Experts of a small language model.
Experts: 4 picks a token, a softmax router.
Below are experts of layer 8 (counted from 0) of a mixture-of-experts language model. Rows are named router (the router's row for the expert), up (a neuron's input weights, with its number) and show model dimensions 0-191. Each number is 128 + 32 x the weight over its row's rms, rounded and kept within 0 to 255. Numbers have three digits each.
Before each expert's rows: a language model's description of what the expert responds to; "comes after" lists some tokens at least twice as common just before its tokens as in all text. This comes from a sample of Wikipedia text that the model never trained on. Tokens count by the router's weight.

# expert 9
It responds to: Single-letter pieces, mostly s, inside words after s-ending pieces, as in Brussels, Prussia, tissues, across, Microsoft.
comes after: "s", "es", "as", "us", "en", "c"
router:105141129182135161140145152168113083146137149202124107150113157149146103132114147112142098217143148190147139131108166108115141105049083166047150140162048103135131174117185129152084147151104107097114145168095065105114146093142186140115126147128094115057106156126093177127088107194093120172082104091133120174130121192172160144186087092136135119117112114093126116151152171117145072176121170111100112119127077119078126113116094155112159201099125100134121108165135130173084208114059168141098123142090165157115139119178198132140139117125154128118134098128142161126166097141136122090
up1:132161141166151122060154198138108167143113165114169126174134164080198133176117110127113108147166144180173140113126133123099048090139139107173190203192124147172090162160147135192055167117069144196119171126109127120107116107106114131122136145149178160188138105176144113110189107130128130108153134129164170107123108136146139098106132158134111200084124155139083105097131129104096111159106072123175121155131164103122150128102146107120127086125118122144085115117109134141142163195146060124103111132057092139080095138135140139099178113101148170088140100191112099098148071155060154157
up2:104069097135125130115089101093117126125109150150108137110061157072107063112094159136122139169136139082131133104121103107127124075095096145173128114071078110125126185177129108211117106132151120167135174141142142141073111105129126103133117184118205132152134158100146143172147094091110089153157129133132117112080173169107121112125134182161096155141127113149224169100021135141161070191167105068088092130125089143117078094102071151146117148159138143132110086150089183162137129126087127123049153083118140146102123127140101112113145148072125119175119114119090134049091174143137161106
up3:122162118159102109120072135181109099133101170133153143048073137077148161118152125122129072146093076122129179118152117155125191135160133102116177107104116163111145176131132143107133042135074115127171084164120126146107129110100160096134103141168147097116138136046127082138230138149180121119096121108089160194152116115113165153156124129127132176100137058123111133134140121083139156141098114088090187117083128149180099141082181170093180139122118137124135114159174113152097083188186172147121125112135061126149122140205174160111125086129143136136077159118109162173072095100143155159
up4:139115112100134083116053111121120095127115139097150134081132170147113102095119099122113156123096127140093151108128140072113228147166070116123102093052099104111157137091107154075091106113088076107141098112119101144150118149151123131150159145125104102110156193093192077132144132090154110113098140087138142164101107167087196107122121130147145142193091112151055153171143126048185118116132095154117130138141183130117153061123158124096124151153134114166163141160174198088158205154185133117131171089120142142144154129133174087162168144109107188070169082149168166122117143126143182172
up5:159133119171185168115104159104098106143129118159131174164084089141103182168173101118166152173162171117133119073108169099170148205158174108115149154138052091121122160082118095102100100132114138107150127137197084116075121145119129155130179056172109160138130168082130070145157091182088095161107106172132118142146127171115119114106129112148156137133080163140093087061129173163177131102123084132181161136149140137115062081134119174118114107090216116105070114138196086127149144124128153115132148131106114114109137087142173148106137204102171113143135038130159128137125095139148134116
up6:169122085118104165130128144087159170094165181134139136138087103146078128130131066116093055193189117147150163176136179138141093104122127123103129157134160120213087122087099158152137089085129092159126128078112145096108159147114173141124149130151143127104124123177138203143114153148112136141103167107122202142192092114142145141193119106128151110155102195110114125170153199178093074098118099087099135102032115195108109096122105130127119094111147121134167140135178081164171095130082207118085136117066096128076113113099120097086134152081096126109143114095119119131111151128144077109
up7:134147156168161138078171130118116105152060134115134131155071114154183201177145098100120079145163166158114122056112151108115132136142181067133143175145113130135163121155171149137094126129146083091151175144091151113121133104099123064117131097093139169072099048104117100116158161152189144152133160132171144135101119167136189051150112148153132207137146111137141098143163198120127128171079153105126132190163110134109119159101195121122111143101113096152081134106157151119075117102196157110167177090149063166141158138164195110140150133168146114139134091149136148082170157097158085110
up8:132114123117130129114105169124159154120069101130139124108202183161136088108162174147096109191138098076126175150113117165112142140142160145130110165153149158189121116096233152192168210157139119045140118158189140123117115157112130125123143079120119138183133094122168149157143139136133146174125116129102132138140112154123155121126152122110060135113120156162138140048093168140098161123122100132165160128100184126147114135200092135133168170066172129144147091095129160087127149159188157129158169106161158094140149122143145123105158124074185139188140054168176097134185130091104100064
up9:117140087119068131098168113149136152143091154138080091111184123164159149139150114151116145165130162149161128117078079121187103176103107215150139145129143134140125180145167099118132174108094152159160133123124164109131109100149144147151162147113108133140136155139176157108115128119123162155137132151093190142119164158117155125205177124131074082095125183190196080141107079114079112118128122113105148156134133117150191111093027153152111147118114152177197138184189126071120147085124119180109096099164125149115130186120179104116164103115104074140110083144201037163125132125162150107
up10:110100132136117176099080119124079117108167186104128179095137190131127113119156125139107169160167126114096110166117152099149128142135087166098113203121121118149126100219158138108136110151102110143143124142144107148157135112128184086140108154083106174116181122176120172211175097156160084146122150086176100143107170199134113119130109144137140168127113144103132104133092103151080125153137105134197089145138182122176112096093154162087137170187104148053184072130101121144112083061127134085182127067072172160122131136112200157087114156127114125096151115169181114123133156111093091180
up11:149111122203083106156150163140116145122146103116155055127155124139143116135101131148125140124109081141113097173120136106161132094127134083149154157184102145145100098113100141149144176047106152152118156169182145107109158088156144121187114159036093175116132119111102103145064123158099191163151180173103112088109168166166159137155154130120182139129114132096100161051162185119155141124173131178097134108118146118131142030168089100131104067107144137102152096135108105096135102173136172105151182151164095119077121102176178107139158137117141050107084122119153121154147159214159114129
up12:179106124159139154062129109116159106109167178191104089137058171105080123087176147127047154141146072109142127104135111110113181125133124139117150130106136129134118082178153117151125137087133045114135112149121056070116139145128137138134199166159079119148141100133157055076147125153095138136188118123133160163109097137241092126166175114150191174130161164056138102112107117160164089114138114138061148090079136162110134167103102159071111117093108149137095114153103133141161144090122145147175126162120113161098153127108127117128114089124173135151088147163084143152152064101170108134
up13:131080142139146184101099119127121155116103160153167017135136097127072145090121100139146113205108161122129172138089119152114156127138111129152194116096091044112113127135149179167040157160112111160158093131101133131176101130148138180079213114108100190069132116105106153097146173150112112129126095149153165110142166148178190129144099084143193109088142137115169117175146146102115097081138091103126098100159144105184131124155086149132159117097120131190145151128127153130148174140150122116131158129088154133131173103173169205085153155120075130117182118102146077115098083156129093146
up14:168109096151149092132104121104189124117118111178081106129123089143141106165205116156060109155149163091189101118152158104100143178171224163126127131064071138102096108116160118169137205149158141152101102109118128155179104068124120125123131119102164073139090123142132122135146154149112102126136126109088140207108034134143135131124173140126105189098122139200150181157071077081152103202153131125098125125136134141082096105098120103151139146129096107148154107117135097118125136124102132137136185110151184144136118138184079179162129135174093117088115137111152083084147129118045157160
up15:095153177092149120124139152120096096187165113163153090084104143077112083081105097169131073116121169082177184137104116145184171125122151181120097135113121152129136127092095111149146138110075135169123078089075130101066132105086172144132102097149105149137092142125097173169115108153146128087105124185057107162167089150150151183144165140175087117177135159123146169150115134160143095165173156152124141115237099116126147182071091181159128157128147067088092091106157100158099164114127121092138098114180126096114181108100165094109114162116080138094151127133123189116127078142097087162
up16:162146144121099110121105103159075167092132090116131113101165168112141136104103141158121062148101174103148158093146123089131189125116062160133116154128103144097123105036139084153100058086188140173147129132118155154123153108140125129133129199130082069153078130183157156095049164169111168127158124124218146153153079130133135116114127118116118130097118140116153167133132168206061156138086119173134153069143089153144202142158129149076130171115115172082149115061109151108139171135123153119141159132105139128107137163123109144116174117158117153177112187151162100092106181192114176139
up17:140130226142151123118156074122156138138146202111118054109168126209111104115130128070112137137121114168126136093122084146093126071146120115098126100164118172184075154216147144121119150156117118134143086158131136127081139180118126135129192090099143097086064122144118133087181135109090141116082198097106133115143161181114101120140167135166099119099091066149133102154151123109139164169131135174138126117093214106116165119116143107133112126103142032137130149068148174171157145094145118158106096173109127125080060111129137117161151143134163122142135121205109106113158184091153136166

# expert 8
It responds to: Word pieces right after an initial H, Ho, or Hi syllable, as in Hockey, hour, hydroxy, Holiday; also table pipes and His, death.
comes after: " Ho", " h", " H", "H", "ho", " Hu"
router:089088076082115134113086151147160123104165119140163149088069148068118156153090129145130162094175136188129123148114143147114147163081162134113112106095139131091164139156128128065122116114101180125115076086099083126130165130129197159117100105073198086147097153123125129129174086132080099124144158136105125152119142118094125159079117141119154114173147095184135142137149117120127185194186124088111182122128101097120142145113148178129163198111110048052203161140149165086192160136081133183115094118158175159086130172112135131073095174090093112154147185097122131103118168141137169114
up0:097065152061133106092138135106172156150112095120111164082147087127121115111126137142161107085088129122188178161129093185137122124091198137086131126085088158124089123114102137149130128116139116101175197112113142106104138067129120207117154158124167139094165079106086103129150136165151112149124154108088103126153094169160140071135161122138154140143168112119092136122094134158162099171139149128097174139148085094136145202085149145115113091171064135136107087144100191090193132070109097039131145141108138157128137156138135109160203175152148044065157115134150169141103099106088170079
up1:136089080106134109102145128176182144173128135191093148102143129200092090166054080136078166143089184113119114166152174085137118123106129084130095108118187184113133095158146140141132162090118114097158136137193176090119153164121172089119106100106177169146084077224143165126104107088147159072127124072137148094172140140176186120135157087112141148113126136085135140133100054132154145140137190139118161126062101108146064121129136127117163137143103121132137119091111152112122099108164139160150076083134130129177141138118214152089119125079134132112152128119150074153130069149131193142
up2:126127119104141155120147110154158145188102134168113130144108135117155206152082150131114109139120146121115071121155057136125108108111126108104162140116143151127098203190191145114153115099086169115110062151156128124143163146155087098121143111158200105122092119171170082149177081084099093098139101145143110118113092166049085121134141052134099152135180106130191103115146132105151162110132080161132079172175121151108105130094100113195110167098130114073134137162104109121209106133173175147100098149098113159089142141135171104119129094128162112087147142195148164106048082203168130114
up3:176133069128106150081126119128168201059113150147171153113117054122112128086105146186087106144120176134088141187127105077143069199148136186112134139144140154172130092172094105126152147102111118121162093155088066124144136155148140137130157131108076149118179128142114116110140128157143084120106147187098097175114118119162183116104116104142164138146092173067118144236108129114131161176109120146096161093077145122094154131151116099067156089111134146143190060132155105169120099096131108147124144133126129177053175123092161093113139170142144179096147069157083130080143137122171140128
up4:179086156116067133117115153133159135127168136138136106113145102137205108142115120115200120135087108158131109140159088130125142118138090131066073086133118164107137100128080120101148139118107150138135075034130177156134161115034140142077106103118178110114157151077183140139139183124158128099138175133156105125168111168106191128117242097158157146150146095135120123205163036153151129098107110130129137134129155115126156144085098169134173168183138137129134151092139120120166091145129079163143086125088153126100101178110153119146103049088130135113169136168127096107069091109098088142
up5:153165133195128105127095179090097161079097080134139078111120107057143124099107120131136195109174133098133046113143109217147109171116132082098130091105143138088121104163134106106173115139114106177149152072168136098163136169138093106156123097158145101123216152093114107135123093137090106137136087072127100148117126149123089138129102139128130165130111113078126180151048105094122148142147197089137161094134115173190182122094176138113139130116147148148151101115144159126127129128169106125195147127123127160116162183129150180103136154104080143093090112080192215189073121141133113091
up6:088133156168168138109068132146100136144098102146139146134099187161148188109111097144137195081120123175174147119120115137152164119125098143140095068055146182104182183120136079104172129163120150122144110120090125078101145136151118117167148100072148154126094185139158130168076087115055154109163134165071110154170177138108160167136133145100160132126067158117198091136127147088131137177123136138103090118158121150155131108137127123114161113207143110107079147138141151150116080125159072088166182145105095182105106140178187179112122122115135090115190136093157093116073186097065098134
up7:115168158148160121158138141125058149115062089103131130137079125091057129045156117149092095105151150135118194103095106115108156146132137160150161101165059131095069106165147186114099129134114167150110103092105096128144129139131171118154110119077158156133124163078147117149137091125098118151096142127124145143080180098120111116144140115104165185190156139102175104138096167118108107155150135125137149083151085113185118114140163097130142104221117141089173191187059181054178125127174118129116122053162089138125145186139205139131101123113101066104123128144119130194110110124120131101
up8:082129128098196035053136172167125145066139141141136164162042135168148173124101120135134160202122143166113124135122144110111151174102138107119117087160118149126126141155155140157165165153109169199116139116140152172172104138146154137097084152087162096181135136165136113115116190105128155083100142133139181142124154133157062134103210125156156166128121146091132105184119170132140126132108148032117153133140166120169111123141137101186149099103140161111117124085108089168193115058138114140163152178133151169128136115129126082123144130082112130122172130169079075080114187175171124113
up9:145112112113152164127018149169184160149141088127136060089135174118132145139082080125167099108110121167149172131140196109138109120116120131141117130153140148127132103159094170098132153103128121082149141165152122171130122115101171087111182149071138117065100194108105132113135130196128182117117101150143193204128078105166127113063090081096203094144086154114103121144088192112062167131151169107201103116136130143128121108109092143144102108112152126147173150130145130185090140166130100145142113118148151123100102149150179173108185121118185075174198133105114143125116175114094104129
up10:099126153144147185095134143104157113122156139144159095122115134153136144110171170160140134154153118116081133106095161106068156155101172082079137194079140102154122103171169088103114072108194150131116115128128103150129096168061219143121110165110177162069149073166140107130114143130079173140152110113193103097147115140105101097199112115190131082180128176148187145160099195134163062107112131139165144112146172150174167094111103148166082092123110134124189170117123111106122118148130123129126109092175095122122111143145137151186138114112145213110197121115100143179094079097138141166
up11:158114129121182156098128138059139045046122074150106138130089094127108163185114131115113141124146161174157152199163122179137179123111134119173132141092075118163120129178119196159120137104177110111143103085111129110146126137134112135186157132045131100124105130124105075153136122126097159131154153093137104103152148090135103060185149123131163119157089167126159140135134138224117142152137193091155133164154100188195130125129102159137156156146097094123104128055161158106143069125185148120123136159157183104102091091125170150143136119139180126117068096137082109102110134140105187186
up12:042202145173149151107087130151154171085174155129116097144133191119144104134121129111160116129129095101123160133124129106153145100182068116132127066043147182152078175127123094123103145126153139128088209112134136153086127102128119147111129141188120148088168160087114168102100132109129159135134110166162112177108134121105148080176106114102173139108167166124090137143109122037082148120152201153140164142161147155101107132165153118077106143124140072117123153124078078134082063145131125160115106076186147098105074101159156115126100095167085124064173121131090110106177098130075108087
up13:154157119126144107072219113173119134085175130134169200137080137125130166070093123060096151101098176133206093122174138151140177149116081136084143073052130109120136097181113087092127163150102142131132172100137148127147118096142145095098176172152173047101133167113078184104085151115128100147106147124169184101115087137131145124112111126143170089146094129125110133145098115109133161150131110115123113063137113136155128151067072145091138158176169071160129177143073112133083160121100105081121135109162113107144163140091143105126149166082093176107083188116097148097069144130119109111
up14:149093175119128119073085142058092147137138088165092194136194114109109175121170099143093122126135152137132107129104089102133188102057160119128135179069151181148131075147135131093173108144147131116139127107137140124139095170114155130138069119107122089154143090176141181136144075118123156084150123115146151138148158101148054141103106127133112201112089103138218188118161128187124124145084088102161069124063157097160107071121124150120154115123084180102204128070087112163104094120160108100103132143113127112141150137106108142100036131098109070168132069131117110092116114118138127171
up15:153078094145125122180122077133184146148135129146076182132102116135134128154099115145096107109066176098138134136103121177135161124141167107125069156099117118107109144175155106136125211168194135159115059147114116138120163141118207080122103100141099116121112116166112138099126077127136108092168146201133110080136147110133102104118150145158111159151175066121068087124086143122109143175132133114168103077145117127148108144047108127149152166109144068129188164116165124229175113125139143118174159104108167177143198084070125146143132143091105127081178094097172105146108084093104087152
up16:137126123111095084086153092086110108108108130115166181093129140098177111153162172111102117147190118134181147144154145087154199154147091140075128084048142114157172172137131138156147161128119108119134144141074152134144114098105143086157131159101180132219172109205145165116161117084142107163125103158135114125143114084131129147105108114182171152167102112165134124162124088109187106056133173073131099168118133095209139109096104140079155145184162122161084103111108176111145095092085056121163148138128099113132088156202108117140035153138129155141107107118127109093136166162139089112

# expert 25
It responds to: Sports and results tables: score pieces like –3, plus signs, slashes, thousands commas, and la in Oklahoma, first-class.
comes after: " O", " T", " C", " 2", " 1", "O"
router:166125117126096142135098125137126175168086151056137181079115154143127146130132087063145124065065123138139143098117123151101143130083095111134132093104144079153104182129152158155133135115144094126152103136128152109121105122147186172121112084147112168108101180139134079106111189117130078179148151059143148103121168129139130070123120123099174123112177085126108144163151106171147138198097117066105163103090160135146153183109171122114065126181083171146177137192126131134149073060161114097142192130121085189138114190070097119161060120160096120127097146096146154172094201136125158139
up1:134127116143171127134097093091152169078101085115106167132120149145116109134123101096090130085139192139141104106145138147145139074046118135159097108095097065142123158136094139186124130168111098196122103124142132103113121165107121097116122151062189134190111102131176114163113106098153091078117120137186152179082145160092185138058171111132163154103166075128120125097147121176105070109152116174137107105104144073172127071091186182116094143153117139121164162195124162149147178115152084117149176132093134136164072140194112118099143192137139138073153045143119116160118161143140087152
up2:147106131140157146145116107132123152109187115136153122061038179130138098132109110178119083071131105166130114116220175167167187084120117119131089145113109136095092133114134189134102114154083147164153107114144076139121121169167162151149131157176122171103157098175153187130170124185166084099161089142115126102206202102190126156131157113120162150184155115088074120159154174147123103136108134110112132121159159162140168108140081162132129137099122093101111138132097077139168161172108171138148129132072138113132131111155107076111094129122147124132107038117163101168088065162101079175
up3:138156132155145090114140096122142139119106103125138106185132176044136147116097134103124082143115129127165144126139109158136137149140138098117130114104118139134135174170150156196126175163129114124119108165123141071112101066155135105078148094096151168094139156071063125094105154143129139162146109135146059126129122108122135121141218154142151116178102136141138119165100084019058123122131150129094144060105081162191155178175132115125161112122142171159165190142105162136114089040127078081173159181093168097132017151123144144129107112176150117139122062139140101114126150160105123121
up4:169109103138131132104100139106167129102121180168115144149086109125123155087114117115122104123124120147129160063069169175154160111123089075103138118063166080132163140150150188050184097135126076155067094083112079179119127126125135104101129165104143092130097082053129177138147135128177106167167134107137161105155073105084167103147136150153108097169187088126111167144097101140198078136140122135093167186090153201137141181105154098153067132133141120182180134109176097122134156115126147107108155095113084122174149132118164106160092171107196088123154068121134074126108148109109091132
up5:148071109246136151115175154170105108124145131175115096120109139148101093166122138090076143140157128120150119132103124082101150143108120200153202101101121113141066123097196156113118151095159108117130102131149083121172160123120124123098123103175134131158140164106092144123082162123114117107112153139079126111197138202115153114128120139169156091122123114089098174113072099073203090147126110139153168129119185099172105122096141151120166114110152104106144173098148146119092143139208162107059149093137136119149065127141202098124132138144194129110099178089065096139084187122155086153
up6:154138127146068137119112108101182168171063118114144146099078114145129152106145040168161087118138116109117137103119134105180140105139098117079115113122115164086105150081128154117138147114139127177099148101135156173145101095150105164130115160111212144062084128102126144109128128142163117112122179099132116102090135170160097139105173051120153140154166128095081146217078082065184119145172108120124129173153115133081108094061127095128121093074112146142134115118133123092109076058162053115119142074132112125143160167070071108150120196145098116121151130142126054163120146113188149158
up7:161139154173131087085158140114168147160112138102167083129058141092099118076144115107124125097104081095141135119117138172175124080128115162118156119101100137136196132132129163096147112120116114182129125054070065120121165069147155014145079130139169125105154155120137121117169116118154119110170095151113143155164202128121096091183136101127156130112177174114168098106157104123098083101171085129115093178131160105175104177188168091100068096095114164189158179176146114140210071134143102095127138158096102145156150102106151163151127152125138120129164145118161154121079143115088081113
up8:114146123136118161125124169082116153152087181084069158173172122115128116113113096186153081095127098122077173125095150078145162148145077110172148137165108127138066105092194076126080159127179092157083144101169127144144160168102196113094141083079145183093103113153155126162134117192111111116118113098162142152182147121148130087161167139155124134147128160149125138125124136087124133162135121091120077106101154116115130135154107152109183146085096133166154101093094158077120088123176134088157127130160171132065069171085112112126090102142157073068186114132049056095130113173160071104
up9:116114106134122138141096114130094178132113078121142137112128161162092085094116120105124111091119143143147126125043129143167157103111098073169057106081135146151104083202108114150089079129144153183170095155090099143110120043148102115148129182124111132097114213181130114188149128085079095121112175107128203108116169178162120133114185158147207096104143114150119168117109120129170082135094134097091087091114141125091151147139144165094098160123088103061129130098172100133164120062160146140115130162153112109159135165130187162114159081170177053140160159159142118103146116101142176113
up10:169128086088116117088087124122119184082147139095124103119152200128155116089156148135131084089127141091158133066138125140174208119094121127181110105087132096094097172100104082127152094088125044128130120094173148102121119118104076177104131078126072102112190134090126088164151096115144103151105069127178157150134094125190176115189135106136190157094154104212141131147103121108178160160123135097121091107041142170142136146132136134085095157110133168104106218106129161117135155114161164097117139077092140174179137150079103148094111105128107144124132106156066144167129134142160139112
up11:100133104147223099144127115104112175116175142054081181123156142082105136113145175099120168131105146085127108153101052118130103165119081148075110108089120104121112174156142141120161143096102146097161095117134123084163141147072111147096160149134071126102075085183168118107093107148046133085135152074092167106143123093117175089102155143132108093141138140085110135103171131104175089142158125077135086130157128146104104122182159124100151106153203142151123155124112104128091146125126084101117070131132144191164136170101134074067150144155096072118066123168080163150163122137119049165
up12:131184159100099189093090035111170177095106110126143101194200081117107146147136049135112111171061132153128144084150136138121143134132190120129146116164169137143141108121134110113140089130181146095133085140147062042098185146162118165065190140128135133152133101076102126143122104079105160187199075175126165120103139170127124113148125190094165101135101117106109113158083093138139107134185134128109147129136149139166130224120121119168141086100134185152117117134136137112131093191120141104113193097146111098137086091117055152085135109132158149123122159126148115134125112133122095127
up13:089197142101145135086138106096148123152052129146126110080133151186139160154113123138133125150184141142116155152148130077151149120099176151123132147139202169124124161194177102123116128104148113123109116082057081111131132106146168108149084121096083102107111131148151081081167142177118161126097144160072121126126108152098166119187044065132098155171119161078137105165115174111131133082115178109173126099118050068124169135111031146122162100125118139085088103200184101155146086130130126120100179088122146154134103114099136127134206121133092112161144129109125083085139168105159090125
up14:131189127091100135082152092113085140159087140076148164140154080116107134069107116161126145103047129142239114074093142131168136108138147103125124057109077204099159162165156134176120146131126156149148137131118145153110100143137150104140110101118144089112088138156148103147070129128060144092105111117130087137080119122111174128079142057158136159126158134110216134100122127083177111133159124094043117149096133206163079127147123114145095111151145164120150183147169169138129110146112111165141134158178102143104108071141198099181115138127139084155093136158105128117153150150092156067
up15:134126063135118085125101090136119107106145110089108177138142120178129058182161083096087115104135120059108137169126100097078190164110128116168141127081128133072076101132145142096152069124164140112103079095119119120148163113123126147111173113071179105143149099165119124112162130150137159129111122145167217145122183135142066128152129110136095103128150154200159147138129092131120163126143112156131158065108068161166194102176149151092100106098175078126120169085149125175160124085144113104067117075153137121113021169124110097108126133106163100074104141135123080100172143184130123167
up16:170116162146173116111074130201167157152082095171153178097085156160155145159153104117097068119106187182128122101207100188106117119121151092116173148117093161148172077147202085126164149109140113116159164141116168193131108049113142083116177131171117082110124135111195115120152137172158111164141132103121126117177142171121104084099156089108166175120119101114143161182139162078147131120133158149112151155178125160139162097118152129089082124178170102097098090135089074153112150121119120174146126147157115143149110145153107193079149142137108141143157173132099063084102197111126089135
up17:154140156133112105120173123168172113142118147116164147069082113114115143135106102105115175132109200161189090178126091166130125127120101097062159126028151143146092075141073096095140134113147108159135149052143114138134141145133095097127118172122150117145136142175120115173160113069151087106161165060143113135130089159135086126118121115129152089174142165115164089137112144080081179106097167134149099100127120052210119171155143142102149157128100196205139090134117134132140168138117171092102091144093115088116115153110127175162142116136101079104145106139178121114107114124022196103

# expert 34
It responds to: Dashes starting infobox lines such as Genre, Label, Running time, and line breaks in lists and results sections, plus pieces like Cup, Super.
comes after: "\n", "cc", ")", " S", " co", " also"
router:140088166088170107159127141145166124115189080105122159072119140090166147107103130075118097112190105137122128104135146153172091182071188150101102146150164175100122113119077102127122131173116168074127128155132162121097093143117184189063150058147094137127098122174105153129145142106149071103158093140161106172121168173171106071156123096161098111173110146138141113120166140064130136183154101119102120167084104138175077118143116080123168104172108133101170123103141080134173107114169201169095191145074132152096103126103093075188155124144130106086130080123133150135097140182119078122
up1:101133158117174146103130135120149134069076092111134143156129152142130125126165154086117130107146147134118125118145072191126150177139049116137118087135084139133132141138121125150130128120055143089153113170093172179132153078161154090112186121065154177143148095125139208143154109162091092163107136158156083123009159119146077117136145163112123129165150115084177086150116146156140066083197098117096100119076123096112130061084161147090173120123211149116146177163087100127126096116106083121144163097099162105098118099073105117136080138141118119154129078065065126133143149150117113102
up2:129101111133111117099121180119128156100117108157143138142144227115153153119119076108129149158118095114140087107166133131159169074141124130124139056095150093102094151146108100128198203131142203140076135125116169117155134153099155164041167111108143120154160127156116108076149167095082097118058131113137142131149078103189078127150174070145115135106122134122152102121147116111128064125118117151133113113196168241165101091125132117149065147122134117154138144111144078118168093060104096137069130124109072182083115105149082100141145119121121122148111089081151151066129109176095126166
up3:114134169097126152082136120152127147134177134127137183118095183154183160132136136104154145108125166122172077139129129147129132117099102109134099096147157136167128191083153164102163133133171193115137134128158096173168117148135121159132135127090042091098081175146149149122081111193140208146145154149111091030121139090209112147149160158139105119098084124145133152122132089131096141121151103124099078153093197107067110133204172148131125041127152094117147139115141068129142063109110075154156084110089123175116138135137110108104117110115140116162177083081134065105118098138093056115
up4:128180205130153122118073167122176192166094160157128113152134081121123139188105099127111176090139146117151128105129091143127164128132188128032162158120091107116147140179168155102156155099114132099094150137091153155155105124132190141107170138120115120119080090077138079171158114160135085189134099196141179152117169153113138139105119174147189149152092103125162085090138119080111125113146209149167102052147074099161116145117118121099125164168133141145156076097160134139151117132115104146112164151082095100151150102129092150100156115102081020112093128165110134114108113122063088147
up5:092120131101166133127140122121151201155157157070124110106074112100114156163125128136202124145115132179126113109113133185146190137076135163140154089172149115119135115162096126166081074121148173112119147118150099100144073106128113128067151148104158128153129135123080128177158102156222153141124145099118156148170136146061134138075153117204159167120132151132143190148114086080089133128140101147102097157110151163129106134115125123126098123085116177147174138183137084119138109165134136134176158129166170197175124099139069160147128149189099141131147161104108085138023165189049127084
up6:194169111148117212147145150130108161169165129159106106113139108140115136101126124114157178193109083111171101125113144150115136160113144076129164150162160122096082127163086159146095126132111117086105140110197108162128098126136154189123184194099112153132145123154168166078101083234129198153191079110143160142113136134174130086097170110110156156155141122114137164118125125147111089127095152087123125079057060083097087110153124174134187049140158093131114093153155094138105137117199165147112132154124216158117157122126181145104089109128095113109139116123149184151117154137137118137
up7:112144133105184128140118164121149093056186124129167138133137147144133107156131109064110134135153135154148144126104079136104172138151186157093140076148078109125104098112032093177111103096131106164209049136140159153103117129110092073110142128166150117144159096135089134110117097143060115154151160157128158153138154194115172165140120137200140153154201057123149110175094106153185118141105113146107066152099113073120146108139122143151121142083132093108142146167151123156149136102158092086099208097111163146138136092159110163088156057202167075139115124105142156129139146102077101132
up8:113082093142143126149133192094083096100136142114062138141145127089153132128130166176109116142134176133118094105126149102088169124164120122105084177103122105185182151116077123123171137108147141181164143129179092121039082119107126148212134127121105138151150147095138202111179116120172128092060149193189142126177082152179171124147076110127048107197126219118108080165130146163150171099128104075117118145106123140118111094120180132110189143127107117179135108058100122168085125114153134107135144126092136125150161106127166108105119149125156156131146103152103067124083144163098097121
up9:134145135128123063078092124167179130140115135106153122123114125157134119179099076141120113149183094090104205180128121164139125165112093125110168115203143152144109081136167071142100160180157191127162131157160095150085157073110130151133169147054111183079109127127130082065144147139104124120124152135152091120195190119179167158190144107144096117106171148091072153123096186144120155115116174113182156174115098110113132081089094056141144106101158146173091150116130150171080116104127145142147139099135140138110152061072151136124198146131167114092139111105133066134160154150149177130
up10:143101145102089145110152210143134162097115130167111105151146175086208111131172147182137128076099130181129112201123060139138135126108097143127099120131108130123048144101158178179210127084153150118087154181168157130119106117110163126087119100122113129107149174141133128180047108113123143063135174150142157144118150083087146065112096148230113117097145115141157123123106145157166157102111117163142160117138188172105140092108111085170139140127109158159140149124129061158172126097171132197087163080115096158156101111148133093159138117160102139189096144131130100126134154137093104187
up11:124190170153132153093130133055163207090182178055132035151129100195149153192165142149106167144160139141111135136145136133127139119158162123160095152099162159138136107130112115155114164166093124113155152149117103115099119122064095105102103146141123144138136211158140156093107124103118145167157170190067093156135094125149182162121142169123122118127164098139138172128071136098131099061111124122111093111104140143123093105138185094098105096095115194077145163048180078124115136062145204153176119130133114123115107102059081088144156146124100105126129132122129134164132100184133138141
up12:129145121144115115127105120129108219105085096135140136129119125080133120069136171088128114085132065138140113159048110143156187091075090084102117181127114147109128071098164086125138099108167168161155069093125117110186098112132093125084113163105083115101166159134117134163108176173138162134098145098084150113038145174118127088119090115124154137161115118126099162102148136184123118107112092115078100057162121126205075173112119151100124114119107104129139120117167183159148146217131145119176184174139073138134142059175103128144090120119179158104123056142117152167134104141110152143
up13:135134084115153152076118130074171165042153116118107120146099135140097062112041110123113134192186113105135143125137088122146075196062151153141093144138158163146127216114181131177118143189097136109109113081155155133127128084091144042147106109074131110105067104134158166080093139165105145112142046134149142139131152140123137124105182115136144116124121113135063155161109096125130141118141100081204134145116172110155084169093120100134153129186180155122191126113149141136161104138135192112137142080097099156165115130096122100155144174123163077120150129076156107135163092139139090138
up14:128126178081125086077128148108121149133178082175115138114100122125114112110081150200063067068127137091174088146130089081156128086169172141135175112088145173129139112158095122141100092077211097102170146122078079192122079112132133202087139110099101157102116089063141159133106133121150147135142196128120173158124068163138143171138117142142127130151180111122127153159146163095146104069137105110093135127086137151152121154091137103145136100099160126152134145133124110123120139139107111173110179128120101111088081170136126078106251123153185144103152109040123151156132139109125158123
up15:166070096117183134139143069142085140097108145119116156174133072188122158075105116156143090148126127139130063189175124075105165162137094119158136182066124114057144133129167121062124101140138100133128080086143126152101153161146147139077112085155177175089154139176113120128145152199133099150086156150148130140147129152085118089089130118147152190137116117119166127113125179159146086149034122106160130136067149155136130113167146143127122110077126135089153129091109086141167125142107147154125166122116170069201139082190127199074107148166103194135098118096112097121081112148140122173
up16:115122101078171146144134206121104133129114109075134135137108090129104137151051131138126127076088106157119112143152085081126144158138101133074148151145121151141116134125173173112132121142102172156113203108112104111088204135147072068134103071093101110109149095100145139139144142192160155109107171134117119204136075139116131122126115109096148061119126160113172085159060115170138094129221114115123126159129096102118102145105138080099118119139238124074172170148082180174102126121095193161088084089129148121109106099094117061127139170166135151091114153171170095140111102114148149142
up17:138130118047118124146132091092133156092132148128097087105088086124138117153162111120132141104146071146068174156075088138118111086165101110120134111104091145091125105127135118099120182100092171159137051103075148085111141175091184046190087140101135152097083106149147082091100086095123205117164150084153162116092151131114121107105110027138132109125113159082120156097148125138127152166130142162127084128131112126122121078147102199137141142097103053169162163158130145127146106156110097126149074166157165155187071169144078148109143131148148116102065088157160168173163110170117127132